Below are experts of layer 6 (counted from 0) of a mixture-of-experts language model. Rows are named router (the router's row for the expert), gate (a neuron's input weights, with its number), up (a neuron's input weights, with its number) and show model dimensions 0-127. Each number is 128 + 32 x the weight over its row's rms, rounded and kept within 0 to 255. Numbers have three digits each.
Before each expert's rows: "comes after" lists some tokens at least twice as common just before its tokens as in all text. This comes from a sample of Wikipedia text that the model never trained on. Tokens count by the router's weight.

# expert 3
comes after: "\n", " ", ")", " 0", " on", " 1"
router:197126104118129126182126122155146116123081137122086096109132126129159136105077142099106103133130217091166124091142102079120095091189133156105138198118115109104101092135148135137085134117126149090175071115076113136104071144165115133169171163130155049136057160185067125081111107126126154108138143092116150115129165152150138101121229119125062137134087129126174139071110100109122146152151
gate0:136169118094132127062121147157091090105110155112099103122108157045136115141143100099130120063110126095140078168087130110144121114149126123173140137128137131115138121125128138084120214112124136121112193190113132140147067204141163113101056141180172086139137137158136088105070136119088118062128067081179131138119109131151118134038146149084112148113088143112090049155132151122130114169153
up0:165067148189171161108133079126146100084123061153128160137127106104155140147119146106045122088214118106102068098151099124132111128192095140172112140096137133123146155109127131155171086076106098141100112090144167106134098090128116148147131137116048113149121108148136088118148151114162216097143105097125150099125133147135124094130174132172109094179175099193122127142154026145137126124109
gate1:135115099133126108098174092109119102093110164111186131135126155128140126210168193116101152126147078188126138127119144097122143174063162127092103122207032112091132063180174132094141133178097144152134116155137151191088113173103102141109198108181114188124168111082137135082116150130146167126131156109125145102107140153131136052170074165142125119140128115145119164122161134157103114111104
up1:153128080109158169095126106139090165101112070183093134059166106132125220102091153157117129124086115131147192145189157121128156136153116110161113115162120115125120088127121134193145082116131101123188125096157055143133113120141103155149108099124126143093166123134148140204083103164126126101096113103183192161165141139110162087170117130101189094096096140121138128156136141048068095129182
gate2:106179152164144110140220063154126079152145149115142110035119173196150123128082072101143124128133172135077127136148115142187160097147112127155121129103145137132144105129140058096130128100205100136107113134118091134129093137128105153113173129166077134104135102129087106111153151140171176123106158180129149135188208145093104133212124072121150168165129116174148112148110111108157119086115
up2:153140153090150092103170171119106116132175131115129114137135134158139053137131144138107133117081213148131099122043138108136141140135167144043149157137194074153112131126108208041137103141119063086104136115133122092163152172148131115155123156090130112108133175170111117116095140114104103149072151112199156108111106127127197142143107114147074080118127108121109166099064163106169147142160
gate3:136146189164154168149204140092104166173131129113118159119125165143083185108119141162112109142050105160111140152097108152101163130050099124138149194119102100183101107058104109104054094170142145134163144142162147131144074133155113123156167102107124136103134163146131168178150142131156103154125161123161175157125132084039099115163191185130109110132087083153121159120158149159134095102145
up3:129127122125064114156172147148099101185046117174109086119153133123128144134168137092071059097183146160130119169135106140158186095141149120191129121112118090118122139107078118170134125120155205131102126075167116121124122158107040125089110147120092105121139167111169091161153131099122059163148082130149114151152122094138140156061139152172197104169127087105131103136067166081155118139124
gate4:150164103109082150101114159090114134161174089092131116110105187166102104143129159141075210107104121197097122141087084176072079154141152115130143145121134171090117057188113168143084151168087139161171112133177118131154120082141184079150162168097193195130116122113147112109112169112165125151131168167122192121158166130117131119152195128100174107141134095141090142124132143108161134133088
up4:144165098150130074113085144143061104120115165123120126107131122112105173127128160123137182129192120113071147180119152127095161148060142117199173053139115101097181204142096158146113150164158148114103146108099206128088173142131184143171064197105147141141099129118096109108111124116129156136105155107172044161070153113149136142132093127158173163105132094107102152110099145119145106095141
gate5:129129151114077159161181161154127081099082120085104097113142138132125128126157092048122124165091176085147155118121107167104150114133134127117151153084167110127119117146068131126078127149088158114086129148123171138180085193138229087197180117132180120156099107164173119146096106144157168110136108063130109191110136124134103092098112089177089174136145105167144117161093157117099142093184
up5:111136072156174081158095127102160126150166089113162144148137174136142154100143159151200177118160153202126155142123098126142131113079110116127036128085114106161179149118078122122124172145197092142100099106136092143110157133155137110133150175143150173156154157096152177182163098133140115115157165111147094150105164176131113192174137152172169074178134101160062175121113141137157186126111

# expert 2
comes after: "\n", ".", ",", "|", "M", " that"
router:124130132140140104109155167156136182094099117130177181115147072174134173121091127156154164126143073169129104108189138113098140127109082141180120121097119098173140181103177082085152168164201111137139160073188067118126114098084133120195090106154177094111159096184098100143152104149095111134097163135145139189149097163143145170152133108088122076114165149126149137106124109089052139113170
gate0:165100161123163030114141150096134166132142136207121136125111144079121182162088172199108169127191106148090112104187075194104135077115110104164201138115155130105108118124125103169136228111190133152108140103136121143118166137058132143104144113102131121141173156123113141131158157101147129154068120126156148149130143187150168159143142118123153104071105138145165140095130153116087123133160
up0:079152117153128196119160124147115115108100123079112122130126110086106118114144122087116098101111132088252136099078105118106077143157064132105103140159130100137122124093115106110162092157128048121067066171102148100126106105137168119140129147141167186119081166119107139145158111102143155168132115119109108135128094113072142116107154089090070100148156141067102144167073124099206166188145
gate1:151126076055116111103114141169167144069106122185147131112131100123125147113102144138100176117207137158102113140101123112089105120149116052161130127132096050054084097131135046144106211157143135178122100098149122112132175141102111154155127109111168097122130114138131107067142136103085155125114161168125184161166176143131173160122144162130129137124168112144127116072166180094083083073138
up1:200189147101150126117095154120096156121129094172143149113134161223126107178118166136080101140146161133097170174156137106112071091139135127179117145136158142096153097118107171156089125158108073143150111128098096139189128158071152140066154137169107112138150151122106166208125121184133150110176110132131120155093125129047191150171154119166153117126075100115174121108159175133107182161120
gate2:095134151140169110140194084156110112121105077064085164066110108034157163057115175090159091098119080103111063149139143142123132108144146112112123136112092146157110138115102077073113104116145080137117105073087088131142105123134173117115189117043177076108127109143156127198121156164136106086109135134117195135141129113068123127164171156097136121103125106147111090132127138089120172136122
up2:062135179081145126129138122095092144085113089131131185107127133107160191130146152115106113111124082174062132139126132143115151186198067141119137096154073118162080093122194144105104096080107166157135109098104122095165126046128156159124129106137122144147114068098076074189110085193121161133137116152132180105101139176139093153186159117121119124118094078106127126083121104099136182109129
gate3:113105117131102151109164201124105112099152150140110055094108116188125086117119113124147079123071109175113152134175167130134118068119173099194141125120097088089092106127155086131128160063126129124135125140151140127138067127153144087129172135124170064113157135058089150170200118089115224159083121103107153156152175101111181134115164097170133118161127146145123140116129125133105137066191
up3:140092138166134154121140151116109154170157140182162157161157173140099206121157177118110083148171135118138051100134153097115176121152108112100160168051164086142144108123135146145117119122177088182161127094151164150119150087088120119122130092094094133120135126100140097100150115132136135171142140048150111086081126141167148037164142136168166145087126179158107093175202091142100081100164
gate4:145146080169128129124197149138057161126101109124172091158105154098155117086127130101211158136124145127123113127125119182108124136095138120067096174093119126082112178125105128111118144090172140165143136097129108183055081160149129075129114164186133068103179159141148129194186155139153078109135192107126147148141127153084094135098139087138162184119174141110119100147141140053164170150118
up4:127107140119130131053143098143133161144139100144112080201138136157116055120137130102059132143089103126114100104161116226128143107141146171081162155140205083135153131158133087096129103205122090143181138111133145119124113126122184143132119103057195134119129167134081167147126155127182181127117163129105120161130157142127144168119127199141097110151163092142179142112049126082133141121090
gate5:123168095106169133174131125162145138088098130194090167089117188100081163216108114141155169064052157124034120141141115125119167158131105121130081162076088131146142093160136160120113127117106155103138131046150078137148120124186150109144132133143171129171122164084118108105110095157151202149116109169145130163147170112127131125151165135079131129163088127087111128112099132048144122118125
up5:104127083150145094137115127078113158122125139125150143111152141137210132142142212166202098166121069157095175155081097145134217153152134101134191146115181104109153134131148143153118111137125106137116127145164129223076210116142082155139127165110108140162117152144095102131117164105101107168177100128149149116152073167126175127129133108144144117088082123081182148114139155179154075096117

# expert 0
comes after: " |", " the", " of", ":", "|", " K"
router:154152153087157128131090126131133140175168143122131121173133118160179138113132094127134193161131103187157162100112163152186103135121152052125182105120146174121197152075129160116144110097094105092115132141124078174171132118085100086157181143091097165139145143151168117177097118127107115197146170061129110142136139195163192160106123159178155089145117031122090141136147159109119117124108
gate0:119108081142135083144101067086084096097126195166151097097164097127139141161078137113090104096100139143140189071144129180117166099158095104116187153148104146097165155098139139127113139141123086147119060064164122121080086125070099123146139140121083116167142093161138186116191162110141117173138137105139218166108175133153140127128178071113093111172099130125111130139139116103184172164104
up0:098148117146139122151069102211078132154074147093150149074154111098140121067105171152110103176124165130136162109103111173174102067137115096145198119146124174160159111085196114117184077143181163145134128119109136114102098093047184146103122130136172104143119099156092111098119132149093130076099121098106111143149169129176144172123102089121108127083152152203088100124125098163116109088114
gate1:127080139185134124075171122094129120139113105068099111133093086160173092128124089105129133112159180152149111102149135148049171134164160109106099143120124168116112168067140131173116147187117076109121102153086131196103124135129089122087079087063110086148125162139123138071058165129143191177154099086139142121102121118110113157128170147107070100060169132111112100121060172101114158137126
up1:105162091114151191182120158130116120136131104070110130135140130144149114073119127103133169107077119159154117096104148131111112175087166110073095088154104142169152110135087113122095146197135138162151111137102121107063148097142131134110154104063082110125131147159123137084114137191113108141068104105154131095012117189067045103127147164111108089163112163129141164116109112127082169150185
gate2:135121078087119136141158123178089137137141126125125124120131104178154171134149160128125149149149149109196166151134134173122116130160127105126182128175115105132141158156124173139066157096096145134132144085141094151172116181071134119233114112124123129240101142131168113102092171128135139158164119126179172114143098144030159072106154121143155156085088099169058122158090179125138137123142
up2:096101206136134131119103168148064110160067065132145184094125121141069108114121080130121113143114140157179103111171128141099080109143076144137149135086197143099131169165083104161117104107158100113142075158080079158078143050184175150096100136116121140118114104104139127078125135173103131147161124148061170145139102156102194138138140104090149103164151138180071146148079151127118141114106
gate3:202137115156117110153164165113186115132121151148120096067095107096134150130100114134124142116120105142148063131160131207181108126135098114154163136166105047123148144090129131189074211047108171129099117104090098082115130113150155124140129160105143116135136153154133108119090110142194171096109195056119099145097139138174123123117143086139134113073110138111171126119159141135117129030152
up3:155104150162124118137087175167099142091120114134114101068125081092164125102157142137097112129149124133167138142136126129189072153116093140211163150137169149106202146117149196164111152117143132140148153151135122068098084154181160140101151130157130127147139125157112111106033161153147084075073145097141099117084094182142071166142117146098167164145133085155109108153227129080137129095124
gate4:073073133140136134091104098121148130155125069083122136155081105140080133169151116147078180166101103145174170101178132156097177134130192105159132145173151061128122126092213171188123175131137148164128152111099102133131096121158129080145137110114084114160137059112122106140154162136131169173072133085160141133114096146147131089092114112127150123036090142122132112147064176132162147078100
up4:139149120141153188149156157092173150092144159087116126068115149122137191110129147108119116127111115165161161127219100192124118145138131171151034138175143163120113114118095144108152090163104159117109109131108153099105160182084112106154216175150172218119144138092102093078151130115159105115153111129090118105117157197119133107125140147156145075174178076105122157134159116092127132116175
gate5:134082105151153139136166105107142082132120095122118139122117226122083118131185113149099125106177143128143164166120110169100125158161100051154160146188160081168124119115120121140079141129081115121174134060128095156135169191181147065122203124108170135160113104152137079112140164155176154165149163107159098135148150146051167094164139129155105082135073130108082146149165099151116162107117
up5:106095124105106177123077064136191157131112083124113135101133151105136109126112144096099115088136113174144155148085162163072128134155070120126107132119163077110122140132168117108092133115155175070133125142046133178116150161176107076126118027195158124133122091187137141157095140121111075088127099098088175122124109159084073124140116191099132110125139118062142127131197078111125121114096

# expert 4
comes after: " |", ".", "–", ")", ";", " 1"
router:083075139160161132137085147101163147079153120121146130135054179102149091105134140128164170150173095139139089170128137171132166098163100118072137130165120166157092148170094135108169138124096113172201082183102126151103157112138157208130147087119161179188101122131118153150128140118164110146110169134109126094089100076090162138070132121138184154084102152122112074104207106131173127166158
gate0:138092058091206137152068108174142076119123155127118165100177148159082147145145126122132132139029093120165137105160165088116146104155166091108106106145104087120151132126144104151147126101096182138145110124142126121160146132092083129173103133125074158169180053138108138121108185169137167160157154085132110067102145136149123118144160145183109040174129161130180128126094106175129126121078
up0:084155169115087119146153162143101225143114097151126064132125146139131105081097144124132136183136106131138073106116155169136097112216049158086186173116183152090136145142141149097096166146132156108180116077133116108168084186107138135145123122163143136129104154096143173073146107106124082135133172105173139121126197134104155175062117106154135190108126155152136114089150142174097091129148
gate1:136113090132133159065179127142197074117160137145061135129140101124152160172138177099148141103096136136137149118143184156132142143163144117129153160147131140142164175115115123100095115148176124235128115123146135096117116143171191120079158136042081152104154153138154091160120210124140122115106116081186147150174108115142142160188103081137138097133184112110090144196085129088121080129149
up1:106173136080175103138128122150144144182121120118113155138101128153140132119148084115138064166165133184168148133184137165111120120115137113128137101075114179181101218203157118139083004141108103121138072138116108184112179113087122115128147136146111140090143192089137142121134162137133092101149101080103119066139124165114186155113136081149148125166152156179132115105103160151142076132114
gate2:158078178179131139103100085100157083177181143091108127160120091150128084109098142101166068112131181135111152142106205127123111151182095058149119138136161152137150126138131131108161124093152110179169118122084130144069129124088156123130117111149201062107074144155168154153116160149170139101189098145101130147099099135152069137075109103096063121195145119137205106138152123133110156109138
up2:106156069123104137102147200138146202133109141136125105194091146178108190073118139077080131136137094147132146127177113128207107109134106116160123122143127140111101145123129158114128180165110143172089164144118110083054076105130159151129145087096168164111141111139118120117187143116105132136107057126113177146172084152098192187138111167122179099077195132113150170106125106158145118124182
gate3:082093093113117109117156172086116126101133124120128150168143091090199090122132161130117145104163133112153126152143146147178124115201058146066179133141118154139088161102092119130146144137091127204106141113128083193122121131034193140165114092075161130157107077136125120131191149078124184134110210114117109108110113089143111143071140098134182127139154139123087087130108115128138160175171
up3:148149112085201122144174130124082147120089155120137169100140193120107211102182087119084160123061123163125162095187103157062197144135088138143060146092159105172108094084096099154133096168142120077125092104149124090125145110154166119190127138146161130188149145143118139172148083128095117137117107102207130135139131143072152082144158123122132088139157141120125162087133158091134103124161
gate4:072133118148131129136131109151117129120068164132159129171145106054136155187190129144078159121154122085177098132130059138128212176091141113092166140123122107136088135145106125109129127146185145169145150112118183112133101161141146117130114197148093101192084160109179155130104128095101187081118167085148039114134087104126149153103138078138125179087101136144101116139077160158143080089142
up4:115133100100097097136071101129168144173131126134148094098053142183167119123114105087132136109108095146175137059125146121181129061138184086100126186134164047133134117114114113126148140153146139139168122079145103112207112170129115148114147122112113156086172134101116180169183097132098134122104160173127164115193126109156095072180087123131122110089197145096114136158133160056098091119153
gate5:116147100107111047146189164180111107139084103119090131089089145106117144159099214149083119117077126141104126153157115177085163106120145104120115106064105146151135098186122170100102145076183132162168119139128097083141137181122149138079176143144098122165122106127142144180131136142123174140087140152151110193136106127133087088149177166111087058118085095160118122108170162090075170094163
up5:126115159162119130135121156117125167130107167193119175133121166126141148085169172174148163163143152083086089112103115101076157180168159170120136161146105150110141067138153158116171160137148136164122162195078100126085195100135102162110190118052186125149083107159065150156169114044126141164108119122118123125092120136105132102099170140138178102079110176181132135133171091118125169139153